Below are experts of layer 5 (counted from 0) of a mixture-of-experts language model. Rows are named router (the router's row for the expert), up (a neuron's input weights, with its number), down (a neuron's output weights, with its number) and show model dimensions 0-159. Each number is 500 + 40 x the weight over its row's rms, rounded and kept within 0 to 999. Numbers have three digits each.
Before each expert's rows: "comes after" lists some tokens at least twice as common just before its tokens as in all text. This comes from a sample of Wikipedia text that the model never trained on. Tokens count by the router's weight.

# expert 9
comes after: " |", "\n", "|", "  ", " 1", " 0"
router:508520495560479577451463483437477558516510497507531462532554470470571465520538538446471539500500511504458440470529509449514496456497516453528512564436519496484474511545484523486476504453517501540436517455456545489474469512519415536503511565510524548491483392541479527523580525429473497542516432533512459526444510477504471533565478524486513535523567511453545534546560567528526519464546518405468525520524590500535485554401466491531459542392472473456447466538492462518519527553537566
up0:580460465494477573477475494490499452445514524513497442531585515536447467492474496519411535483533452532496558524547455433590472452476472499458510491480528505521465503505504473493503490537467551411531485461494489481464521537528503498509468499554514479470465486487530452513541443493472454517499521483516551508443397605538558535442467526478541523442427491527533533547491425520568509516548533546488486556417613531545484497497553564529496505472474424433475522468475445519495540472457550
down0:513487484505508561536546467598503495521528457511470486546510554537529521488457568498529473535487540541545508525493578487507503457487477526542466454477522507508476479489433549488525495507441494505476548475536455444501482475578448490488532388477509433548519538497584484529456558507511503537453505526511483459497520438479465514563442503549514504474479430500449395496489504484440567522551473522546501586409471480433486476515475446485477435475571429571569537466544477478446429528526545
up1:458499604559492501429489437550562512500543466519527463474523496450500531508572553531498433478549561534478475553515466446534496510490531456552483536501558519403451576508534486468459494509533484483516496391470470550425485535537524477513541508543514517511493499528582492433462572457533512458501428499518529562478457538551473454569461545424487545456486435509496505514531477482457487463482539464524530464541430467490491595471479538468526490522477507517459476533413484445496541457490531
down1:466515421465426389487461590469499385490472565492502503491513444498519498490502501510535483573534484488463603528487520469535480457550543458465566517477491529499558507514531454422476529523513502481505403517577518440502560454526547513509468490507523516547552565462542492461497522596549466502459436463498519511561530525516498504533485556584478508498435574490511478470487472598531501499457450454479456471498530511449479514541540500565471473493521447547475483493450478489462512523516530
up2:530407470564511456482455502500471513511501530494520472486527506521551506462511534522415526552551462479531605411542460429501506574565484469474467495518483491514509530535433514471400443518535537433505594500521532565497449529479502530525516478477494486506463455449530500496460531489531529521545518532470514487472463455508436504547521527454511575544504545442476564513526472442528511530599475503536519431486495460440464514481486474430447539505526557421493473540443519526559436460490570
down2:506426480505515462519521523499563476482489486459507511455431450500471467568478458559480516439437516508505407527486469543478541478533530478509465581524541463494457588519494483521490572487473519439486543522460567489378516509512458579443526575486521515469510472469453536516463501498593452577499514527510561542518458457523448503518493524510479528515464543543547547528441465435547582458513452479494523516544463476589476497441490583449485442482518435489560502534489495487529484494482544
up3:501495497446538492491517478500459481467519492555447435536493543453468542479484508520476472475517533528438500520548494464535484497460467537537495459517478549498598568511564508552507511534522479513512546613452483471528497460610535522490501511484498455519492516504466529526531459444532540476520608480435508448459423568588478464497545480486498516514510484530421478465548523518494474442480492495466428517439486475479523515441509417494514512556427524459463494490624465534565474554430562
down3:559463571516541492488504465507526562506397483469522465550563549496502455433426457545519497543432505453468460444592551481522469405499467527530561558531516489503524469472413455486502558532474585470477475563535491515491504518475532530515500556544531476539479430457539480543533542469509470499551456525472479550489510513516510481567462452502600488507457457509507539443470437535492519422498506458498551539525488478536493527513451487427525508529415439465470528524536492518563523454468512
up4:464475497537447478464515503525492530461419519469515425522500567536512522510513440470495501515519448469539474438542459538484547505483493434475517497524503526483517548462568516549571502523442534562492514486471446558509525490520482537463529626497516427478508430456499479559479434439560542483535477495444474422499460553477534490541441422463472528505530510447533541452538504497490537531470522453565485498589592521540527476465587483481528492515481527481390510481540491576483540453528499
down4:495488475466462546497519476500493495476480495447404493513436491538589448563457464499556562486531544576550458509454483500554586492488554450458538441548472474499502557488552474502560543523456478510469513503549500508504547499465451530479471534481530536521504508504439575526463472552561434536603533538486499504491500501514470477552468453531476483510407438461473464508524546482487453510441440454490422485513566535445570509526498583522522426450535494484492535567529480481484482469524415
up5:481534546511517515525539447594478499500508566542527527485493506547500449521486493480555469474497491495542430561508474474466553527507475479519471461462402479492445489484515568503545526452579516419519489520458448534473500567517545483588507469535492457500518507524556552491489437475442472550474542476458454593520522493454496584450508526495506451510456484547509490363537463504494495508501466526549483475419467402516505518498451519570435469605486532540483505567497472483476512471519469
down5:536496482453485397488457522578382506428497510496505493475496452487440536514558621507508551520475531463473543494530489571518519527589469561500439530498510569502468433442469515488518493494472488494522612536542493476526512486551514557455515469491519514466541475443502504438472471435485471498487547469426517577544447447516545504416481530541510501521517473583482558520541512526502522481450451526562522511440518524505513532509532485541451464500471442499515566526515515462488497446438475
up6:536517559501452557515496508556440602573572459505441486480555536507510546536524454415526463538534433464538457530544489512517567494511472497511505495520494519460495460526468554471515487508496567538495516486546453511479489509460513478505567457506465482462504594457537533479561474461558529518536488474429546525534489411496518635542520493528501477518529479562491505470535479517459486574575532488439494416488521409522507425560468533458479497511553522451488468546514468490455492546541513
down6:556491472459455487477511542536477511491591538482547419506527503570494500500492456485503547516510535440477461503499477389475443557513443575555447451515491536556392460498494464494502550501567524497486471560466443412498520455472397490502543539486547518453531594466480529483528494499433505456486462534422538553446494540564508518548468509530486466470571493558522517446540508502472495524461565510507519489444507531480436482507458475499521480551567510468462561566545519528489475510503502
up7:502468560538477584481549435471471559574527439501518511528466513507531532468528513465488543501453516503525491463537522412465506465503446480472471469509477515443594524475506573479540457534472466475498527493515486453509528532499452546513611548502629480489474510505499479485547512391506561549511523479483513596491534466486482558450433510515444491534504476523505501458487540510486509464596446532466473509497598457526517522499516486501557519448487584517458471540483538577558453536464492
down7:527482556494514521521482533499514540497498460490453575440512561388509545504502542521503572486464474472592433487468482454503542438407480472531511567485567542433527459462519487499547561478502436557480544524523510488489411487529472484511473462442563584540558510468447497470513573499519510551498458529485448487527475487466524457528417453515440515563540478449453505471503523512554506451508500463550580523509532413482531511459502570493491448473481513540428519470493572538506463498501493
up8:529545459488496459521551468517459485516517542603536505512408498516530477504539469462511540467448494464534471551483463509460569459506461438499560484401545517451505500520497536461526502486467515543520542547512513526486522494550427490402474487487473476522514522485523433516432464502492486454529493488497506438456504524450543492492536475623401496463547507518541523495563526506442512512512525551473485474546557512484497431563519488432485542411431501496489486464514413566449589452455478
down8:510454537446443506455511559507533499489521559458511566535521489572390496524519522507503506561505533462493396456497462510515471526530482422547542473547475492444509541490445453498573498452512488499452536484474513538495512570551484536454519444528512569531507458482537495573522464470468450522503515520555430482564481488511497560466492472557516473461517487502490553569518484455520403468502455510492428548526487563555549476436514503453515452493456498502479480595538523410546544476448431
up9:477520506458478454491523450480462458524535527554460530549460530535537554474494461493578502543505517550488475432556537517546498444520492516448433479494546555467551495487501499504515520497436439566505515524408448453480579474511492521437499550491535416436474509474559454432423487505538487452511520545452479496479597535585494477468540465518521494465497532414535517520524485453505525519447487496452561494483575531554527425464453509459504460526493627495505514521509503504439479567492469
down9:550514486458472466537527466474435525475460478498510478435513500539542501501521481567441502536566474515494528479434492502427516516582555462507590483535561420484532502487429463522542518458543500498512519464464527478469531469448452547512501506535487483503518519488578511460494560530586488537422542432543528440492504527471416477513441557453500515483540510454491577470471507458484511577566520494468516405492491532513553433523478495444471581555480459443499537536485488427578534539459521

# expert 11
comes after: " |", "\n", "|", " 0", "  ", " 1"
router:489540483474419476454453438478511594497509538489503527561560501555570434493542496471513526519548492482437482419501492562548476481501517480521513497510543484518503436537441542477419518449417468545513605520457469479502448543465454539474453563508513572590525441526468530435521532465478511479447470540500489465501468536496475447542517477465511474548544470457512527557510554487513444503510495453565503550556543492492511512425500473503492516459491500497409388502528476520510438503538550
up0:489537554510520555443544479485504483568528417547443491528557522593455535501479523520527534450478432453561536498485521505498509546499480427564472484476444511535547501544461507536592434496490530525481500463463461473522403462522440583464517461493461468543443501483476433475510451464502513523380467460457536472569514503555529536508529499530504498481449509471456516508499482452514599564499426473497510453537561462508497531459537541505509489549472507454500599455501533519436485494500527
down0:527522522528530520478486586428516484535412511526473421466407484540558423539472457545516519518488567473559501476565487478476533441543566509471494504473505464511473466497535409459549569529587488504418443552496515542459455584490533450478502488501601512516553536508450558448494450533491501447569467471484461522457518568461458477512438485489467534535504468567459508540493506476529504524494453494453545551546486459569490445556515454481512539483494502512512477473469534490505522507484432
up1:460520471558574565520480532539500450508482499584556489460484453513554491475455482479563480489539520514489483495559493538542502576461515428493479483541563510540564483494451498425457464544500508579568554527442466406490479479551521553491550529493546515475492509492553439482525573547478548512458457507402458500527468458482455543543461483399487502599538540498512542542488498479467588576514500445447425483487499539517498501474469460484454473518478554539489478506503447514480528477542519
down1:470571503490445473502494557505463481474452492465501495431561484464421492480439550472535481549506515486489465512505482487512447474462525438508551510491544475465474473511554488447482500510509514518516459526531524520514437460592575536489552561570521592558426601548515596487535438441547460523511535551529485503445530518486415481530501452484474511503512528487484546493479497495495529537513539541418480545579442470472501532550474492472531529527396412450460445517507521508504545452496456
up2:506495593518536522450508426506540474518472429527510528483528456565529524561520539448482446516542544599538518523534500479515521506492484472468502472522491502482523429550478495541470464490464526446406544439441477461509521452585479493450529407505489518497443495462581444539479506487469575541452506477548471442510481523562456469474527524410509481449419507489449528541550543548508415548516487452558514505569479535584474573502452487452539486478502496488532489493488453539464520471519509
down2:536527489516516418498499504493485465493457568486492526488441526514434505455540421521548416595477485485574483552500513438431538515486489519478483462569521470466493503416532450577457529540450494549486527479446547518565592508542498465537438484481511448517506525502539489482549567494522550575460451554543510533491558554513489485513470543450505539464462450469432451475523576530553430536476558484474505459494438562469474484526547520455474531471506508476556559468430453476496498507475494
up3:540501541585422497540563465542474483499556435494577521495452513527466514499518430511525502446519528547532564491530463488451506517529510455484510487544468504468463504488421499437480472504492478514522492478457430495511599518435563425568542552542462476502443434476526425507567494425455487495575500484505473495424495523465509469445517487559452558513576549518534545486522508484488563508448503413413492535485516565464450547541512512530539493456489512465444462425512514504474532519510518
down3:451518503481474493532459512467572509522508566455519504484601376425448470515587496506509503471505531539494572462548608473544527474511446461490512487513544461466459431496471428496541449560502469508488508495533431513488513579469435483504559499522516486563478542501426472553493577521498488535450445496466422506497511517548508524539495527466480496522390516467474482512507522480433488438504470569628516509439491488471494510490525462520529579491473519499518507520470522526488520533524497
up4:468414458511541519472538495457449449496513537596506534533492530490518479559541484479441492534578510522529505520573515543495499487436474536495477460472525539505544429555426494510471463475422469509469527444535507558521493467519504509482519511488498537480467533502476484540464446509389466529413432534418532517539486564538490509528540501447512552492509453503484543551389481522460512597506472573518531546565486425535471448432479465466430542510531473511502508525562502564533492479513491
down4:494475574538503461502503518528485508494428454466528485484496489526455483502516495550495516545534523510528500518562487498562480519446445476510458505473493473528427433496504502545421459513501554441472483515493438532438558496490609412514508467555542487553502522529516496546530510450550567466494499456579479508549486442484416521404550476476501515535550487564518468455463464475475481514504481460537470497555479537491508590580576529519482468466472601455466462465540419545422530538483522
up5:475489480559486493513538464542472551543461453581496497466508507512585481457518498448440495470578492510525462502520534395512508475509439569510516401426517526512478453457485493478510485459517479466463500394521479488476551444494503477546478613540428470483494487441460531533482491487511522522541515486544523559484523534487477432481470528511455465521506457513502541532544521458495528481498480534487484472502489369580470519535546445518423458580502553514532428581574525499483501473539497
down5:448589514503504480510517554468444458478502526437457473482555507543452516474514488529447453527516497461513609460502482455451494489477501453546516524463462483499558499495475525492490517507565476529529573488455491473521436468563513515550536469505493483552547536564494473535492487492464505523583485501527540441457426573611436461490416529469526526548481479514453539509520442489501522612513561548403438489450505464515517449523433452478467499510532472507552424516530564550518518492464489
up6:483497528549468481466526533515555470507486506542578466504535605483465509530467472477519504471581444528420430546541473521516447515523471483518493475592497499429491486546513494512538536519448427479394511525542497566520470533480553573519500503571564451511466480519545503468483472458499542545455473517498473519503518426534491505537493454494433533569502436529586531445517509587500458472550513529477513474507541544514426526506419441498489465538523465481469511481489407479470548533558444
down6:509438493499496535547441510472571503548444526495525452591421486413532524492516469484500465535441503435502503521446553503512525492545545503538548468578534466472476450492482492509462555559473412474470522468416538538499518470517513459471463527457483501489440501424487486499456435547534543526547532480515546468577520535500534457490495488490510467526415521484444378441564495535537497552495574524531517495468504553466496447538579484558528570452502466497512573511486534518518529511481445
up7:525528583521470535453546514507489471472518460520477503555444496503478509536500475485511487456504431552527481492562517522491570438470490500411429531386411544488511501496480547414429417431475530506526448498497518452500531496465478526493552406527475504548513441498470476483457494460502497473521455474532535542490515487459504525498544516557511551468563532415475527494561544477534548552558558525477565543471488490559489525509491559497514549453501522414440468478496481557501555487524594
down7:517486548505397528548529522482491488544520469470480478491517498468485490491479512499497468526506504473501529556510523480462411583487511582532540517493547520445556513591527499551484449493450495553504513506484453486571433571545475492484486465500479532556519533499516538514538556489548536561493419542504546491553545499544517509516466480403472445474517380523427478490537560516558408512499555531573426478491472512442509474437485535501517511479501446476454462540453501435406512457467496
up8:561528569440421475491517457469436493569470526440578512524456497471464508530487538478504578546517454499390510492514431536442549510477514447587490484471533502554539481532549489566493465597471500480426555474514426461513474515487494480497517510535517439485461523467527472523503532438576545538452531493484478386522509460507429481495491509551483453513568466478509524506506477495461517531513416523521465510505557423513508505511486431485554475553485549458472461521550434542479485517473476
down8:488495458503510527469489497490543534431487541503446580590507572584443567523440454548480484511497558443539426506426522501498496522500488510460538518496488505485512550469480428497537518459463470440436472534494423517546462563502530523558454510483505514535488546506449610488556510486508464517453476488485540493564496504450504462506447505520467453589567580425481455366531510514511492541531489514466525519488504542504540458588504522522515449471444501537459481527458469486481507499450519
up9:520498522495473502484435473459505541516478511545479497498429553534503447495507445397467556504551486496451454439594561500550556475567490533452497510529479546559545465490537555492525491494467543482387483488560476513532460463490576558443567459493456478487506481448515491544524419460437580571501491503549463505512414506471496530543533505467511486554472490482502550539500550440522555480497540514469474525469542494524427548461508490454466539460498532504553528470527389528501461451527481
down9:483424489510468495446471482562489511594577510513536496518448519541601496513475408520568508492466562486488498443492515485586513514468490480494430453485491443510512473488467469547540582461481427541501450547516504518488528486514505529498383508546537478550567519476525445488468389517500528498504447489444553508535446486535475564542477468534513516589523460607520483471521534493456471525494542551500498460501522476451507476554488523469470423537506566518542465494508468427518505492458509

# expert 17
comes after: " |", "–", " (", "  ", " 0", ";"
router:472550576471477452488452481497461421457493502475433503534507481487595502524557532550606460531544546477455517515498504453518499457418462523516497517508540522518536419524499489533454434446530543530466527525517526456524457563558548525493451421574514509516499520477520536491475515529500516556493524543542464548542507511520500404473485525463529473503489537501400462522496510523506443474476463483527508545508487529505543503498462590480468509480515462542485399422512553424483407578529541
up0:512490486474552491508413468465464495481508430512516496482438558563434551426531466466473519525515451445519512470541410454432545463595481528499487419496415566450517489510558502453571512512489562544519508454476565504520583476454530467512518467453519440497531533516541502475522537513540509451465576505477542499449488442542509458508520459532507545501476561532457498504463491504487483558548429580473555482474550496501534484550502497601497478523460499469471505486464430516504576440530517
down0:576514485580499469493604439530557558530521546526553492470543523435474486477501543461540441487523468538530433504455461505495505516461561451496489541496534496462452476517547533501464433485528489513507508513529558483507504505449541528447471463507421493503545498521447479517525528516563437490454526468441548497512534637532430518487467459497515477412506462500473545441517552577490465496517494466552470454468501462471528434507606485480445504480562569421516474475494513449487519449497542
up1:449489460514464425447502524537500492460445463538481480563481506548490678487501535475473527520423516497492480536486480492470505535470547548447517497515499495492499509470577499522571518570425489509500484501544433489458557474524528508527489477463473462454428529491546482523428525447531468428430394458519503545477487521479502488577516486558524478453504442469436512559502437589484528558506529542512507505496467512562432499506478548441545517510473489560573459501497498511549523477509489
down1:511465492454458461427482449514459483446527465426473500501424462538452512528431512495505502565480477467435523617542551471513461543520487551492484576519527499490558532461576529572551521499532509529481536551495501599474517539439523503467576495458531470549516452484472505506563494502484460491523509456522445509558413468517498522509447525505594522462466528469523444511561453500521544460483573533494484495525475437522485472537511477585423478432525409491541481536466532464508523489509506
up2:433545530440544555487536521531484455439505463510556562447501526445537473605482569417515467431496484513533504480489505497502544460506488499502471451582510599441510508605443495458421443537538531501531499521460447454502475474525484464476524568451555509452511501460533467472456535488555549519492451518536461449481445398538554457562500487573548489564525511532504538536536505455465501461507457492542506569480518513529509542504444456439480443528502509476509510493491427501510510485519480
down2:505564492525450464533426544522507477532511519527484476403543567491448417425538505488462486507477476422474532490535476449530490478485517510520475515480517537526484494568484546425521429509564481512515426545574500514489497510492497531516458521430570547490531469509471516478475490483508560428527466501505477571481510533460431481504513518529539461449568496473615424554476569526518541476531541429453527560555466446473512512521518503621561466491446510501471520535507462454502491486436516
up3:521435517528553496453484478436504583483529540531530492436509544522542516513534438441495500512578499584427533564513469498539462582545560381540519564510523544469498501489443483458454492496532534536497570490407426510481501508497432476469494516483474489465473428558534493514518488474478495447421455520437496499546469472480418494558519528439475501562488517523551540475517522480457476528505486539493509523477502464525533510432453484467466517577459551488448467507513459488505591550492562
down3:509498484469492538491533495463508455495541547504523507511499512505524509555465450497497566532462501475403475504514517406537489448449481483550590533499442522565471485473452443531513488510487476552484463498472451515491504436477552499573530463524446431556531632526529506447499547483467419426437504513469480507556500478527535520570528509498485509466546489508516508488550467504530481600475581498473517504498465485446585556510482546509460451472508409472416399496501537542555491523495486
up4:519489505542490571478545497505498437491496396538459495564450492473519550516500523534566509414504567503540516512498532504485517539489444495485520479441557463475476533477567501421532475533468496505561488498448564503551538564459460442462481477521521454462497413499573438507473529438450431518543445471470494420492543557461534528501534520551472512510501542489501516528445574559450466477417557537449570468442549489499525567500490488570519448487449539551571446506524529491493495522493487
down4:551461533558500479476478497466504494523561531470498500492546525462649467505448516497511549556455518528454539560528465491507510516465471469401503508514558498415527570519486465541535515528430490471467563479492473521540450519544516458530529516438516500554484530516502475565602516462458496485475444501509518515492532486470494508526484462524550488459437428471474507437474490401484544458498517411449581548482480548466510532495440570472552552476478582482483485481446486541465512483501422
up5:495583490458471461441575434570519472559545453467526486522556436477464539514526499572495440536435482554532471501495421543469464493456506507502447448484526499491507483474576529517548555481525469497524507474493514543471579466509519481519476483514490460473461516505527512526462541439549516427494479532423558498515480509478532513489587530543478492383455478530429510499481463501501553478500563480450466458448542537595492523514536500452576565514492469512525553435469421481534565530469535
down5:494451444495435488482474533457479460500491539498585499559542426523517509510535449475489509526417549416509504515544447501512458458542484511523564494583502395600489514470459524534447540528470471521457577488489503467463509633456435528468475583454472503558548484480523439454533475514524541539494540558535521522584525460507471472565529536516471528509480521529491447537515519453519480507464487536518482532541450561459475493445509442439538496527524470506439487463476458552513480454501496
up6:501532506498516515481528506469418564538512541493459486562490485490543471504499539537515589453507515482509486503520446497515515440461424429529502420462496566500430528501475552441527512508452495521458498547532536495462462569484536513457548532491484453543522587549550490395520530398486494516446468472454513519526496454495566489426495551479470485561529451598542550520560523537497492526542492495487484475490513567519540580464386496479456477422470500528499513487504468507530476484474411
down6:494495489451531544445483549557475461497429463550596510500489514503500525485535497448517540518464547418436568495499525488619488475540580526503493536497477502584534509508452500510492478484488519517530575551457514498490521513437444487452406525468502540520515480433420454516383508538539493448494514508536513490563445546516541500455433446484499448519453523546532489566525479479457522474471426503520444546510418529432580465525582521524500498470524473494491548477515495518474488533505510
up7:502496498506487441468535477536410432516516586526541478536516559541621538515528484456482465499443499544516477487566485512550504454550491493459450542546548572494503440541519537455504491464518530486475522490454423495553515474506469523460436573519510465492513479594511498451460476477428496520464455541535494571486528450448492423522547538451525520452459528422551553567451439491490465503513462488490494479471506501542464491456498477469458549437433533558481464504558484466511564534569537
down7:474477499455458490510492579522437496490496470453515494490469416515500504530457446554496524575544514442559473513501530503488472484537483494450520573582547468533486421534467481497426483486508531424479492406456543523480454496462555600529510442484425493474485494486499497534539483477569525511468507460557546425478564469487453504439485478477452471547503454574494528527474497551448452530531515502461547490496505507515583570601541540459494525476469505586558466554462534540498515512445523
up8:488484498519557437478476509494437497463584546516465494475590514502463499547550538515455540488486510465499486556586489464508507541465559584533510488556510460489506494504518482489527426558472518555472471481493499484521478507501516535530523394506485486484463561495604490496541502460565588523531577477515535492484480435599468481536525490438482522561510553436525501519483556482438483526552443509431488494492475546482552566465422533475472463584573532454460482488517423553502497537507511
down8:427506569423513501589521537458573494489490483488525550502473495518516505473537487477558475477456496460583468508434494459556530479498536484500514436498416496542555519517511402559508487382492484536472463490533445454513529454504472439470518518508481470515574500495539470488448579547582538481584473413490498555493490565531545474479526494564526502477388521487484465470477574471543460482473514467498456470471462486504592476480496507499494523483514539551503540472462538525515503544434522
up9:521554500487496534460538492528519556531525440498443449481574590492585471453481573483468486506472546473556482506518462539537567581514455495450501516464510537497505484492453518439503450472500433452527500455422518496492560436490413498507558551460595596480501450460585481470469448523472519562481492522493504483431590478565516504543491473459515489496535456532439501501534473474449502494499497435536521569465477530533435491453507449529533540482461526531480547518487458454491423478490476
down9:494539480534531440491526521379539508518495532533391477510557500478471458483538504537475467510435539450549505503488404457481512492480475519551475499521419425477542482452512449476569542481518461434547561547567523439493501488410484504450484467506509531488533471495501415480575513517527544514492454590459589518474498449513530478505500514461509530473513589446513531512523499521522498549497538525498538529549527460530479529441568493495518573410470539537548484509450496542440535481476517

# expert 24
comes after: "-", "\n", ":", "  ", "°", "″"
router:477540473540507415438518455515581554571518508504470454544548414598506487454508490474512499489454582496415533432472530518426518532472500438477452501416481496554501530458520488567441524575502566538529564472522484486465465484500423547495475511548535476557481545484549511438473460498497478447448437576494523501554477544494501485601510551561525453502512488440527516500515492492519515436512541497482484487430502427526427489446546484461488540483492509522472484462510539492467490474485478
up0:469516538551457490462438487471486477486499536481508515442531552427436493520500570452476455537496533529516518487508494426605481458493528476507510482536450514538504436520533506479489505468578518445487524482477524616502474540506535509508530504510458526438501540519419514504457505425515514565525460486546473499383482465576579502546445499526546549491434437576522522526558495488489501515483438497511562527471463452426526503455438481557463491545482570455512528469543497592483560492517501
down0:532508431561508502541518486495496539465470458574527448463458480507500536561473494445494564522512549494580483534512502523516398450555502527512455519558518443497369503498482434495529523489489427572562512510487492481492526497471570447472526498474487485530477526516554516538450523454507465471479517515436480457532553470475432527478486484492458522512513573477518411453558507511477500554472526434452540472547544540525525470464504580514481523434576503452504568398519529476507545476429535
up1:527499528521539461490518492456454494491515470561531524521512448460457509479560452508566583421448430486448506509511543491425492542455437533458439519449462494493553556588511526467509447588481533492503454454453480510435552504511457502464535495485433471481473582504491483549520525470477529558477562490556497448502549520512500527569473440490513537517553461555553514488527487451518568500533468494445443499480543500537418589487522459474525456481510521514401505558492433565475512512511447
down1:502511515522520467521532551511487486484475482549516537542449555563492489462479522499439502500521452517509500482497494468443563510488524514480490506521536495546482427529570510478456423492500555432497456488537514504516485513508511572502489520523452466497425410474523434529461449466463467574588482487486594575444508521494482482484519503498565489489488607477515577456597518498509463485445504476535498458405452423566405522537490580509507516531501505486598500481490491415489468491526558
up2:482496454456526563501536442526494487495521525585438502513430489550562509514485448533472487482524506558581443518542549511457550568542451520538487510468521497515487508509555482464510471468565513513517552459512456509483472597524587535557458529526562487474449550478514448488610514444484529475467447476497409472455501479462524435457598538467492463537539468474535528522517549497472507488515428534505488452525513604500522514437442497463441466512513520511493522489500464418555476455515558
down2:493544540443477475518493571489479470469383444479485562562510502538479473445506519474503511542491474537508502460544458455539484491487497443474574492495464452498525541557524451473521497412474476512473481574521526451571498517504512464485523464517493532553502458507540490570499446541589490492473565500539562517429488434460475557438559488467502601524469515488480456442474470525527487463488493529587513474472462546471472460502528554509468501563518512510531629461454440499516512591461522
up3:519475513528495458443480463505533448521510509463518493527488574525546503470479462478457412526615440530422488459533546483553535481478440478530546537511514543434516562454517483525476451452545522576484493487499477519448578413555459481413520498484502462505504512494517494523456422485488495447516522553535466456515451485512477493544512509512474433463488500472515522450515473410472611471539467531510518486506532460483528551533483496440559606539452498502429553515479536458554528570482457
down3:534478552482499550569551491548545485509532498596446535517434500477504486532409518556524477484510401500499444490546532457512545515430487389552523479452543429481493566530504474509534467449528505495469503434559548519518428516483534499468515495545473494484493500480510534524511488468510511479413467509513449568523443507436513499562478498526540469534458451510614428562478486545485461503566519504477478464437516509553471505515529425464473516538537398492499451510449496482545533523523541
up4:531522450511548478494502474526500518538464455597498510443496534574532543486436447540538540495504529511519508444531530425513490467433477493475568495571509561374474433484531487555555439496473492532499520508428488542519528510488485477452497487518477467447506574509454483582500536465430574452448444526487465522524541507393569489498555455472505516519506530535391502514528488497480525506493454485518492476519526534534553493529486538520467447542467541577484565471556490488489511537474413
down4:570450521404493519598477508549524584514460411424467555518484470532451446497466515518522499546457462505523421494476521519477551505488583491464548488480496467461470512487462443547457543515481530570457525437473515513522500483457577492522575528511527482463549477517504480503513478482503469549530457467465517468518526572428460497528484526453552451441522477543452439478468561503553480518480489568504574465533473546466527515569502502464484439449512490572440558486557453505465544554541487
up5:508555508493464436498497473533488495500514512571499480462483498575456530444564441471416538507470500519561517531463442474445518495559466522506545438432500534522512516502467539528541486515474544491555455473434507565493517428511443465531434531629457578489495564488526456480505476492552484450502451457441428512484511463466491505506471575519499526509469490538522529508499474474467492495520506512522545464583476475590597509395517528454531468544536554466504504526460440531487500444504574
down5:561411488463556485414487543456541483506493538555491436457586506533472493498478526455567470475486487504480463460462525473540548485476534495466532501514558511542475496498525498457426485549515498440500509520482442456549584506516469459500481481441482501515522564507502562493557431504525490483480474487444512506573508469539465511521475517505467531429455475537521522500482507442562438417545565512597557484591510511495529401568562568429491488474493483530507468552571455548477496486448515
up6:539493530579513430458464491532456467513532525494494537533571559472486539508510535495530451588508487502502551497540482570431540491525485412571464494496521482502483442495535538475485507542555527470467518460504479529454484489517519424508488452531462446506541548447530527531531474458461527465458467520481502493577513512499566508572485489462550458558451448465440548536523471597510499419496488560492389463503538501482496561496520528491480560476506452458565551571552427464541462440468447
down6:497523466503494531437537495447554523511507481455511516535548512481439399584531462487544513541512525487441477436467482451514488487467497446508542464595462483530505435540567465476515481513477491567515517489512540543503471521505461509527525496492584543457486536541499543506554435510520480443463529496546527424554566468433506532511500504543450510511566507474415541490500468427480542435478478512479464486479418434447550486491468442488561474586473486519547576553528507584474512502413512
up7:458477498573532445445509493459465482523513481531514483425552539468604497519515495405466491561561430539440461493543465507507523465533451471527500521462485479496525532522476492464485476424530446511585527483489454557490523486545492497496512548530559477554537528483488508519425444477423503564451478518583534489471420533513501513567462463452527399551505505501518517477540488492507501468460488480439486460483557538559471462492482457512549604547475488484563525546545464484557582465492532
down7:473493434534454465566441474511479502469463571445544441486456462568566470528551523494448496506378518539528535565565448526476506500485470542516506501501538487441476460520497470494530555475460590507468538501572482536544535481429500499532526461542491523449564451507459539486518534505491451530492534527438498547514490508533535413532498543561508544485493512460494508518493481384538516411458530539497500538508527541480489503458458415523520509434561486513438503445482534536526577428515485
up8:472507544511523502430475443491523495554565455485524447534421560471503501427450431408468470496453501484472534510536466561390462524537536549477523548499486532514538564516548496421460458472566466474468476484412552445528491578491502537528554459533576454500560492542534495476507529471467499466479518505536492447483507528537492473543508523473519470477480546498514505486592541583472549547572468484476465494477442531443452515503507510523549518443393476515503466539502518481508523491551558
down8:517465531490447493567542472468507535448509482554535483493471523523489488417451469456530461532473499564475449480455450508454586492532511541487451553526599436463539589466517448508465405493547497528500506519494487457525402458471485497473535533445486532509491519503508495534552507450495468483563504526516556457478496573441524463504432543523438480514467519406470459460539451503527443514482434540472525557476515508431562503543540460510526500517517535476582500478564501554491556568468565
up9:492478459472487439501512498451531423465453406493436495512486517578490498466527455492475467495505477502547564454531519520490529555521484522493470477497500520516521517578528533462443508513478465527499433512504462560470518484466481510509521439566534446498508492529558483510554505465543493507533552439482519504447491462490478457564571541520540498486545540489493525478585475477547533557554554451456464444453562516486492507485484616533464557435480560457383445414527528555473528512446410
down9:398543487504581491522540484498560513485467511491509566548560495543521481463490453516485472551541547492466558512501482484508557507469473441463530533480433473488534432530426569521517563477505531527561525451557487535497539521503502600437468503474462476535502526549501518457539492467507526455489471477505494584476413468496507462501437536479503423408479408485425529480499446587539548501501507595523436572472512471519513533522469446496518466470505498492485516479480553562544457440495476